Weights of a small mixture-of-experts language model, trained from scratch on English Wikipedia: vocabulary 8192, a shared expert of 64 neurons.
Below are experts of layer 8 (counted from 0) of a mixture-of-experts language model. Rows are named router (the router's row for the expert) and show model dimensions 0-127. Each number is 128 + 32 x the weight over its row's rms, rounded and kept within 0 to 255. Numbers have three digits each.
After each expert's rows: a language model's description of what the expert responds to; "mostly gets" lists some tokens that are sent to it at least half of the time. This comes from a sample of Wikipedia text that the model never trained on.

# expert 8
router:172093129135097161075089125160161188146158115095115108125068070111075165117118078135189135100134108093104104177140066147084171086134135131072082110073095130140181143129137182122144137150124091164126189104111167096121124136195093072184116108100116096127151108109092142157101166094096089171077117107080162102107102136152050143117135096094148118125116131145154155092136169175111147133119
What it handles: Latinate word-initial pieces. First pieces of longer words, often Latin or Romance prefixes, after the or a, as in Di-ocese, sub-di-visions, mo-urned, no-bles.
mostly gets: " al", " di", " el", " ex", " trans", " fa"

# expert 26
router:115137173073134126130101143107169084139172127184103143157142132079173113114110128137100101100098191115146071166170173144160131124125091156101100107098117063103117118089085083087110151155137151120135169079122067154104138092179128143091100129178144158087152056136105098151126096074120177124191133206176130172113113062153135111172132095133165147151163119085122097143131140176183124096128
What it handles: Middle pieces of foreign names. Middle syllables of uncommon or foreign proper names and rare words, as in Ca-ho-re, Van-der-bilt, Shan-xi, Kan-her-i, Hong.
mostly gets: " Hong", " mid", " Mid", "iche", " Hor", "iji"

# expert 58
router:116136162143096162113158076147081173111129086176108157097105137166114099120115128172131105133145159034149099244119109148122138121140171153135115126086056093120113139146152150127181147137159118176129151147109173095141104074108113078141121093175087070183110121132101125164101131112127139158141156093147172142210125085119085169077101189102149105109095135125153171166104131111117084125144
What it handles: Lowercase noun starts. Opening consonant piece of a lowercase common noun after the or a, often in physical descriptions, such as sl(opes), sp(ars), ce(ment).
mostly gets: " cor", " car", " fr", " sal", " mo", " hor"

# expert 32
router:099116158130134144126139085164075203123101119193132114066115117184121058124147083145158093114168142070150111138183126122148126127132173153123136138134096110077196143138158119136142135144107107158140104134078164083158161106138116137178057084156086137154058131152108128179069154159166125140103159182139121143113124178121089178085114162111108124106110147079150145111156106088161108114215
What it handles: Scientific and URL fragments. Pieces of biological Latin, chemistry terms, math markup and URL slashes, as in mo-ll-usks in taxonomy lists, acid, archive.org/.
mostly gets: " Phylum", " tub", " acid", " ox", " sens", " magn"

# expert 36
router:084079150101079157070138155132144082075124100159151158148167119083125112137144081124105139117163081185139105174137126080120139083089116173076096114108182163155086088127149160097151176111151113112115124073143118076072080092086130167119087104108089176078164129132128149146153168092174128115177110100137159063104070134139067143162143180182125114099157099149152102113110121158085141125112
What it handles: South Asian name pieces. Mid-word syllables of Indian and other South Asian personal names, such as Sang-ee-ta, Nag-ara-ja, Bach-chan, Sri, Singh.
mostly gets: " Bh", " Kan", " Raj", "kar", " Sak", " Sri"

# expert 22
router:082130126183087098086094082121147186094170107118148129147162171058157124082148149100179119164139130128106111185182142087148109113095145160141134136151162167144123127151144104114120119117135144085097151139169103093133074134150080104166152161121187102114113051148092121076214125163157095114074168145106168131122075097167122161174089158092177157136152098131128109099167124167144190093131
What it handles: Vowel-ending word pieces. Middle pieces of words ending in a vowel, especially -ona, -nia, -oma, -ina, as in Vocati-ona-l, and names like Maria.
mostly gets: "nia", " Maria", "oma", " drama", "onia", "ona"

# expert 56
router:104095154152134118140142111123167138154106141097107152102171149101131120116148099053107147132071141171079165228203128121111131191101071158083110136097155166078170172152168085127111180108116127148108137093149165170188143152119110133162166130085083129116159114137146113100079082121113121099091111124163175093170145091176078170195132078109142095135147152097132132113145171168134130157114
What it handles: Accented letters in names. Accented characters and byte pieces in Spanish, Hungarian, Czech or Icelandic names, often in sports tables, as in Rodr-í-guez, Tom-á-š, Dávid.
mostly gets: "á", "ó", "í", " José", "č", "ár"

# expert 3
router:073194088122078087141117166149111167118111072084125150160092173160159147076135108118100119150142097136099172179082113180137146122127106136178099192184191132173121128126100098135149107141107174165087203165147106126161087128129115191129152146104134105136096156126160116097177138117123108135183095173143114131099122210124186083120150151118145167159144142199104118123121152138108163153079
What it handles: Media work nouns. Head nouns naming creative works or institutions after an article, possessive or genre adjective, such as film, album, series, novel.
mostly gets: " film", " book", " episode", " festival", " movie", " album"

# expert 47
router:112085138099113092096165085079160118157146106164075138083098088137134115138102115143175087181165140137153134215137127133130118131124139162148104146140149155185108121140104173117087155165136089137169157148180164120141116125110193084139141097121074096149120150129128072146157147059177143159118120042118079153142214119120144137054171145154120124139106150067141140185116114079102088150139
What it handles: Word-initial consonant clusters. First piece of a word that starts with a consonant cluster, such as thr in thriller, bl, dr, cl, sl.
mostly gets: " cl", " bl", " sl", " ind", " dr", " compl"

# expert 42
router:137116107121113143115088132145124194140146087102152094093148138159111120138110097109131090056126187168156102103107129153124124126129109105180077067078111154164110068136118077139119053104179054058165143123136129124164116134095091114155157107175176141126059135086140135179114088168141048196137092126080118115072152129148106079147118085096140151163139159128128126137103136121151143109077
What it handles: Adjective suffixes, adjectives. Adjectives and adjective-forming endings like -cal, -tic, -ological after a/the, such as national, political, local, clinical.
mostly gets: " local", " real", " national", " different", " political", " similar"

# expert 1
router:138117157064157129131149100148187104214107122151115179094167104085191137080159104111135129145125105121143061143194145200141137129128124128127143097131065056127072057128090112144104144124125080099111089077134086164144135178163148159083153152126147159106160131149176104136154145088141164144104174127112127109042139156113131151135089150150145115145145080117078095122157155115157073121131
What it handles: Mid-word fragments and table pipes. Short word pieces inside names and foreign words, such as So-ci-été and De-put-y, plus pipes and numbers in table cells.
mostly gets: " compl", "irt", " repl", "ady", "vi", "sel"

# expert 27
router:144078127079122134155168118075159094100146057133089136098122134142155088186126134093147150132064084108091109182205085181129131088070137088118161097115090113161109170105167126136118149119157161171167160141106156165153107124182147147131116108186116128117160081165161179176137142114138141153143172163162186135116091125147087169078114178175145122113143114168161131108080149073118123086164
What it handles: Name-initial capital pieces. Capitalized opening fragments of surnames and foreign proper names, such as McC, Whit, Har, Man, often in lists and tables.
mostly gets: " McC", " Mul", " Whit", " Hen", " Wy", " Wat"

# expert 9
router:152084206111181145086128150108162078161136126068084130095103103087076112113118084112125131121081136140172078180187125070040145151081143106097125125156174095143131155086096126124102137101101149102102123116180153135143177153129149120120118148111132160055190123097104120076110172135135141161114146108073136141165108092186098123103078153141126099165127093104108122134126177179144191141127
What it handles: Mid-word name syllables. Short syllable pieces inside foreign proper names and place names, like Kir-iba-ti, Sul-ta-n, Mont-go-mery, Lib-yan.
mostly gets: " Syria", " pro", " Ex", " Sul", "Ac", " Ass"

# expert 46
router:075092059112134141058156111113110121091139105134166099089116082103141175173097124134171165118108127158072151163157075155113158136170148168131097130127138053144175143173140093199152174139121128147117181075177121109115130091106086144138127188151057095100113144127135142143107136133108134102177117152147072145154182151184109144125109171110095072069122108086100093134134168167155120163110
What it handles: German and Nordic pieces. Word pieces in German, Dutch or Scandinavian names and titles, especially umlauts, von, van, sch, as in für, zur, Landwirtschaft.
mostly gets: "ä", "ö", " Ge", "ü", " von", "ø"

# expert 10
router:138106083114114116138159092104135089116186103168153175099069160126139133112151114122177057114121095131083143227106149097163141050163124151105123146112082142145122115087141158177076130156155085159125137090165146157123137159077185086137153141104128103117090190177106099112100138108179183183126146076135111168162121114154086176107143099188151093105119114116143118153144118101105062117136
What it handles: Lowercase word starts. First lowercase piece of an evaluative or descriptive word, often after un- or inside quotes, such as bro(ken), sh(ines), det.
mostly gets: " det", " exc", " sh", " conce", " dr", "wh"

# expert 5
router:141074091090125077067086092213150133140113085172102133170145121100126173095098118139100112139134137116167114157169117066152137167129108088088124162108098118134092074112158171089119118106141133065174102124102089158105182125160084144165138149145153157105078157111142103106118128121167089146092200163115154181118118105167116087104102157126157065160189080110070124119123188127168098136120
What it handles: Mid-word Latinate syllables. Middle pieces of long Latin-derived words, just after a prefix fragment, such as enclo-sur-e, exc-lu-sively, se-na-te, dep-ort-ations.
mostly gets: "ordin", "por", "pec", "udi", "mit", "enda"

# expert 31
router:078117106115163148082091091162074203107091123163158191099167100176080075172100149142209093133110103062099124194151086123166099111085119142165092131121096121097170160119127147086125153115122135133103142144130175150082144070102167143162130104182080130159138096166133117170115136145164142127105134122103139173126100135116093175080100159144152161142113096094170161114107080154087153110173
What it handles: Math markup and science terms. LaTeX pieces like \mathbf, braces and underscores in formulas, plus biology and chemistry words such as protein, cells, acid.
mostly gets: "\\", " \\", " mat", " cells", " acid", " protein"